python train.py --n_layer=17 --d_model=192 --n_experts=32 --experts_per_token=1 --d_expert=256 --d_shared_expert=0 --activation="geglu" --moe_layers=[0, 1, 2, 3, 4, 5, 6, 7, 8, 9, 10, 11, 12, 13, 14, 15, 16] --router_score="softmax" --normalize_top_k=false --routed_scale=1.0 --balance_loss=0.00294 --balance_bias=false --router_noise=0.1 --init_std_router=0.015 --lr_router=0.000749 --vocab_size=8192 --norm="layernorm" --norm_eps=1e-06 --tie_embeddings=false --optimizer="soap_variant" --lr=0.00973 --batch_tokens=131072 --seq_len=1024 --train_tokens=529900000 --steps=4043 --dataset="wikipedia_en"
Below are experts of layer 8 (counted from 0) of a mixture-of-experts language model. Rows are named router (the router's row for the expert), gate (a neuron's input weights, with its number), up (a neuron's input weights, with its number) and show model dimensions 0-191. Each number is 128 + 24 x the weight over its row's rms, rounded and kept within 0 to 255.
After each expert's rows: a language model's description of what the expert responds to; "gets" lists some tokens that make up at least twice as much of what it gets as of all text. This comes from a sample of Wikipedia text that the model never trained on. Tokens count by the router's weight.

# expert 0
router [127 123 129  98 139 168  81 117 163 106  94 121 125 136 106 143 117 118 141 138 148 104 161 108 131 152 105 179 111 156 108  62 151 159 150 120 114 117 132 158 132 109 140 123 161 129 137  90  99 134 150 108 141 109 111 130 132  99 176 150 112 108 139 147 155 116 126 100 136 114 161 106 150 103  76  75 128 143 126 113 166 159 150 162  91 130 140 151 148 112  85 181 130 157 107 109 134 138 132  82 114 100 114 129 137 156 172 125 113 136 123 120 110 136  97 106 167 129 108 130  98 155 144 137 104 139  93 114  96 124 134 123 152 124 127 143 133 112 112 135 106 116  93 142 110 133  94 186 111 138 126 114 117 111 151 189 147 110 159 121 156 130 165 164 107 195 115 154 152 119  98 116 127 154 110  86 155 121 137 135 140 155 117 156  99 106 163 137 114 131 149 165]
gate1 [122 139 124 136 115 150 100 139 157 171 127 163 131 140  82 132 139 162  91  75 107 109  90 163  97 128 145 120 168 144 107 116 173  54 107  83  85  83 118 147 133 138  93 114  85 143 107 149 148 104 125 139 139 146 126 168 154  94 113 151 116 150 115 115 112 124 138  88 136 111 133 107 117 117 135 136 187 132 127 152 119 150 136 145 130 151 143 132 130 162 175 145 129 165 108 179 154 105 161 133 155 123 133 120  72 161 120 141  88 155 150 166 133  97 122  98 118 103 168  77 112 150 107 115 136 136 104 110 128 150 128 107 127 156 127 151 128 164 143 159 127 136 122 107 133  86 130 114 115 140 154 127 122 114 116 137 144 134 149 122 121 136 139 153 174 136 138 155 166  92 117 108 108 145 105 130 157 108 115  69 145 115 127 123 113 134 102 117 120 124 113  83]
up1 [102 119 138  98 120 170 112 136 105 141  91 131 163 124 148  91 140 121 107 146 142 137 118 140 100 116 143 126 129 134  88 113 101 101 127 117 114 133 146 103 105 145 112 105 146 110 112 171 132 103 148 127 141 127 112 147 164 125 147  97 123 128 159 115 124 133 178 110 180 150 109 139 125 128 139 118 157 150 128 160 126 129 123 169 146 108 158 144 142 126 133 121 117 128 142 206 173  95 163 173 182 130 144 123 124 182 128 154 100 181 122 138  90 136  96  90 120 115 133 123  83 101  87 139 158 123 138 139  92  97  92 119 146 141  92  87 124 173 151 128 122 164 117  78 110 169 104 150 132 120 106 105 114 154 109 173 169 123 142 110 151 132 134 129 163 116 102 118 126 118 121 160 151 137 147  55 117 138 117 146 100  95 144 120 126 127 141 132 155 101 127 127]
Verbs and infinitive to. Auxiliaries, copulas, modals and infinitive to in running prose, often after a subject pronoun, such as was, not, would, to.
gets: "to ", "was ", "not ", "is ", "be ", "also "

# expert 2
router [136 140 127  95 153 108 106 135 183 151 108 177 134 118 117 123  98 123 163 145 151 116 116  87 134 140 108 153 130 140 124 101  83 126 141 113 155 123 111 156 118 132 175 108 143 106 133 113 171 159 118 146  96 111 162 119 160 154 126 125 156 144 125 122 134 140  99 152 110 168 116 164 139 120 125 127 150 114 131 121  84 179  89 146 109 101  67 113 127 111 128 128 143 153 127 112 131 129  98 121 190  72 108 145 117  96 171 156 143 135 123  82  76 113 159 115 159 111 119 129 146 128 140 107 154 141 121 170 138 135 101 130 135 107 141 113 133 126 127 100 112 143 129 118 120 103 170 133 136 123 143 123  96 138 163 116 108  97  76 100 109 129 117 158 138 135 120 152 146 111  56 113 108 151 115 108 140 119 102 121 105 112  94 149 164  89 144 165 171 145 155  90]
gate1 [145 155 134 133 137 156 124 165 125 108 165 106 116 129 149 100 129 151 139 127  93 143 156 142 170  94 107 128  89 118 101 142 118  86 126 123 109 104  97 149 100  86 179 100 128 152  99 141  88 130 166  83 106 144 161 129 153 109 128 170 116 126 112 126 168 153 158  87 109 145 151 146  87 129 112 117 166 136 102 162 123 140 109 138 105 130 143 183 131 133 127 105 134  92 123 114 159 146 126 148 174 138 117 125 121 171 126  99 118 111  97 100 134 122 133 152 106 140 145 121 164  64 150 134 115 119 129 129  90 135 131 119 151 132  97 123 129 125 116 104 120 106  80 126 116 164 156 118 140 145 112 117 136  80 143 158  96  82 147 142 136 143 101  97  93 111 166 125 126  78 116 120 143 119 119 127 141 170 148 168  99 111 164 132 137  98 144 108 145 181 103 161]
up1 [133 132 182 130 183 145 103 142 139 113 155 134 141  97 117 132 168 128 142 135 127 148 114  95 183  73 108 118 154 109 100 152  65 125 124 117 148 141 104 126 157 111 117 102 109  95 135 163 106  96  90 143 112  98 120 100 103 159 148 108 120 134 122 124 157 116 115  66 119  95 138 124  61  85  97 115 147 148 142  92 147 155 165  98 129  99 147 127 145 130 130 136 141 107 147 118 157 150 169 130 129 139  60 129  69 124 144  91 153 117 120 149 139 129 122 140 130 113 119 118 113 111 148 138  94 148 128 164 109 110 137 102 123 123 123 153 139 161 138 132 152 125  98 144  64 118 168 146 140 132 126 107 130  89 121 130 117 126 130  94 133 100 136  91 131 131 155 136 103 102 135  95 149 148 161 138 158 162 160  97 122 126  93 127 119 130 120 139  84 143 142 143]
Prepositions before phrases. Prepositions heading a noun phrase, mostly of, in, for, by, with, plus during, despite, among, often after a noun.
gets: "of ", "in ", "for ", "by ", "with ", "at "

# expert 15
router [128 135 148 153 120 152 124  88 129 125 124  98 127 103 162 130 141 143 158 148 125 132 158  85 127 145 121 105 142 111 169 127 160 145 128 118 149 138 154 124 152 113 105  80 123 142 175 137 150 128 122 106 104 114  95 135 149 104  85 131 121  95 111 134 128  98 151 150  96 134 145 141 112 130 165 137 110 117 150 147 127  96 171 117 160 151 145 141  99 113 131 113 135 112 124 135  85 133 141 166  89 108 101 118 165 127 149  72 116 167 111 136 151 142 157 117  65 127 159 183 147 134 136 136 100 191 141 137 134 129 161 173 137 117 172 151 132 120 126 110  97 103 135 118 117 122  92 108 138 111 149 138  86 156 109 152 138 131 134 126 119 126  69 140 156  93 121  88 143 111 162 126 178  95 145 157 120  80 150  92 167 120 114 132 120 141 147  98 105 175 154 142]
gate0 [103 159  53 131 136 145 149 112 131 159 110 106 171 205  75 106  82 143 145 128 108 102 124  88 106 143  79 122  75 118 133  89 139 154 128 150 105 145 128 118 108  84 115 120 128 120 131 130 186 143  97 113  84 127 134 156 103 112 108 121 120 112 145 144 154 123 143 169  97 167 143 167 120 102 108 145  92 145 156 100  96  96 125 136 124 100 113 145 107  81 142 121 135  92 124 140 128 110  76 139 113 169 129 135 145 115 135  95 153 152 107 122 119  85 143 127 138 105 138 121 140 116 148 134 114  96  94  92 124 123 159 136  66 130 110 142 104 141 143 135 117 124 138  96 129 133 153 142 141 141 139 166 121 136 113 146 133 148 110 155 100 124 136  91 116 104 134 124 157 156 125 150 131 163 136 102 145 152 143 110  96 148 118  97 110 131 171 134 104 150 147 121]
up0 [131 118 180 138 143  95 101 151 137 120 118 148  89  75 176 161 173 118  81 100 142 153 100 146 156 111 170 102 157 137 131 154 174 116 116 127 155  90 135 112 150 163 137 121 152 152 118  91  93 119 144 150 175 122 122  88 135 167 150 147 146 153  88 130 105 138 117 105 161 113 119  82 126 149 142 120 129 140  81 148 155 134 127 133 133 120 155 131 146 181 125 147 106 154 136 108 107 145 195 109 157  84 149 134 135 162 117 152 127 147 153 135 123 140 121 108 103 155 135 127 142 125 100 123 134 166 166 160 167 116 118 114 159 111 125 113 142 105 116 136 125 138 128 145 113 139  92 110 131  98 137 100 132  86 130 141 126 104 124 118 148 133 102 136 110 146 144 124 114 109 150  97 125 107 119 144 105 110 142 170 179  82 153 164 127 129  70 117 164 102 124 124]
Table row starts. Line-initial pipes, list dashes and section-heading marks opening table rows and list items in filmographies, discographies and career lists.
gets: "| ", "- ", "\"", "The ", "=== ", "= "

# expert 22
router [139 135 134 148 132 160 135 130 111 147 106 131 116 116 127 118 129 141 150 117 127 151 105 123 134 116 118 163 147 144 101  87  66 118 139 154 149 138 140 131 121 127 156 155 127  97 122 122  97 125 133 137 181  89 126 144 104 179 108 161  69 109 107 174 150 161 100 147 105 120 121 137 116  87 111 142 170 102 127 103  92 118 129 129 124 154 141 149 145 104 174 149 107  74 131 100 109 169 141 112 131  82  95 122 165 113 124 130  98  72 137 146  92 140 129 126 118 150 131 147 134 116 149  95 156  69 110 146 146 117 102 121 140 126  93 159  91 122 125 130 116 159  99 131 141 101  91 150  90 124 162  94 102 125 133 165 140  86 144 170 108 139 116 162 112 121 109 126 169 167 128 101  95 172 151 110 144  96 114 139 119 146 128 136 156 119 170  95 111 112 134 134]
gate0 [115  88 143 123  98 109 111 132 169 129 113 152 145 139 155 135 143 112 130 115 140  97  93 168  74 100 127 125  98 132 127 138  75 121  83 127 127 113 138 149 129 120 123 100 137 146 121 106 106 101  99 134 103 139 157 147 159 145  98  96  91 113 123 158 152 104 140 140  88 140 146 143 111  91 110  99 115 139 159  87  98  93 151 164 118 112  93 170 121 132 152 141 134 132 114 161 148 136 161 148 176 129  73 158 184 117 149 119 130 106 147 117 118 168  98 141 138 153 167 116 159 155 159 120 136 151 111 126 123 111 139 130 145 123 140 141 115 139 169 132 116 126 129  71 136 113 132 121 125  70  86 137 127 109 143 133 122 115 122 116 130 134 139 136 151 166 117 110 105  74 115 110 134  88 146 130 122 102 148 178 127 147 129 172  92 115  90 150 126 199 113 140]
up0 [138 125 129 141 159 133 122 132 131  98 172 135  90 127 157 127 123 186 200 126 109  99 146 133 168 122 105 156 128 102 140  92 121 150 153  96 117 140 135 145 150 143 135 116 130 128 131 132  88 145 114 145 106 124 132 104 106 153 118 121 129 188 127 162 109 152  84 125 137 119 125 131 175 200 147 133 132 143 125 158 159 148 112 127 118 128 147 125 127 154  97 118 121 120 118  94 109 144 128 163 109 133 163  90 135 143 162 110 113 124 178 135 126  78 136 124 134 120  47 131 123 116 160 155  90 124 138 135 115 192 116  80 171 117 109 144 120 121 122 126  89 115 129 164 107 149 134 110 137 139 116 132 123 112 117 111 142 115 127 152 126 139  82 121 115 115 108 138 104 168 132 103 119 109 138 135 106 164 133  70  98  84 133 142 124 152 167 181 144 121 148 120]
Clause-joining conjunctions. Conjunctions and relative words opening a new clause, such as and, but, which, when, while, often after a comma in narrative.
gets: "and ", ", ", "that ", "which ", "but ", "or "

# expert 19
router [148 115 162 116 115 168 121 114  52 115 131  98 111 105 147 107 154 172 116 160 149 134 145 132 126 167  93 103 132 117 135 147 155 158 141  91 118  85 134 134 182 116 149 172 131 147 125 124 135  99 116 127 115 102 122 155 162 150  79 113 161 144 128  96 108 133 166 125 129 115 132 112 117 119 120 146 112 162 102 144 127  91 130 131 130 159 153 156  80  92 139 130 133 138 125 130 136 128 106 170 134 121 124 124 155 151 125 124 109 163 106 150 173 141 143 187  89 118 133 186 140 132 159 141 111 137 113 123 136  93 138 129 125 168 173 134  81  93 104 113 104 126 109 139 101 163  99  82 126 110 139 117  95 147 105 112 143 101 129 131 119 112 124 139 121  90 150 133 115 144 134 122 116 108 178  99  84  84 156  97 163 149 140 150 120 160 117  84 139 123 130 106]
gate0 [101 117  87 183 147 100 138 117 108 169  80 125 134 147 157 124 109 147 169  96 129 134 131  94 114 132 121 146 170 122 112 159 145 142  74 146 126 120  65 170 165 115 133 153 204 114 140 138 154  79  91 121 137 107 118 124 158 129 143 132 100 105 110 122 100 121 110 201 138  94 134 132 125 126 130 115 115  54 156 114 132 136  93 116  99 175 155 118 152 133 114  90  98 134 111  97 105 121 160 130  98 123 127 118 144 128 114 133 136 161 115 122 110 114 112 145 116  93 111 152 123 167 137 177 127 116 130 119 170 120 139 129 120 133 100 107  91 151 121 115 156 151 124 101 119 116 135 121 145 148 116 125 164 150 158 141 149 120 104 169 154 136 131 137 128 107 145 136 146 127 132 118 125 150 109 144 118  88  97 141 118 141 149 112 137 122  76 112 102 175 146 119]
up0 [158 162 192 100 117 130 124 128 137  84 139 116 108 143 119 120 110 161 127 163 128 118 138 142 142 111 141 121 113  91 106 120 101 109 137  82 122 120 119 105  92 172 159 107 133 151 112  99 102 137 147 153 167 108 140 121 141 118 133  98 157 166 137 144 131 157 185  74 117 123 145 131  99  85 127 145 161 133 103 134  97 178 119 120 123 108 143  91 150 101 124 119 102 118 127 101 119 129 112 129 169 109 133 133  83 143 125 116  93 134 142 133 167 118 131 144  96 150 155 115  92 106 126 127 138 130 176 148 148 143 148 126 100 155  55 117 178 112 161 173 102  75 107 120  85 138 117 119 117 106 135 108 124 127 131 132 114 145  96  96 161 123 106 139 142 127 114 165 104 130  92  87 145 137 146 158 114 190 104 130 120 125 121 106 142 126 135 110 108 122  82 155]
Table cell separators. Pipe separators between cells in sports, astronomy and results tables, coming after a name or place and before a number.
gets: "| ", "the ", "; ", "he ", "\\", "L"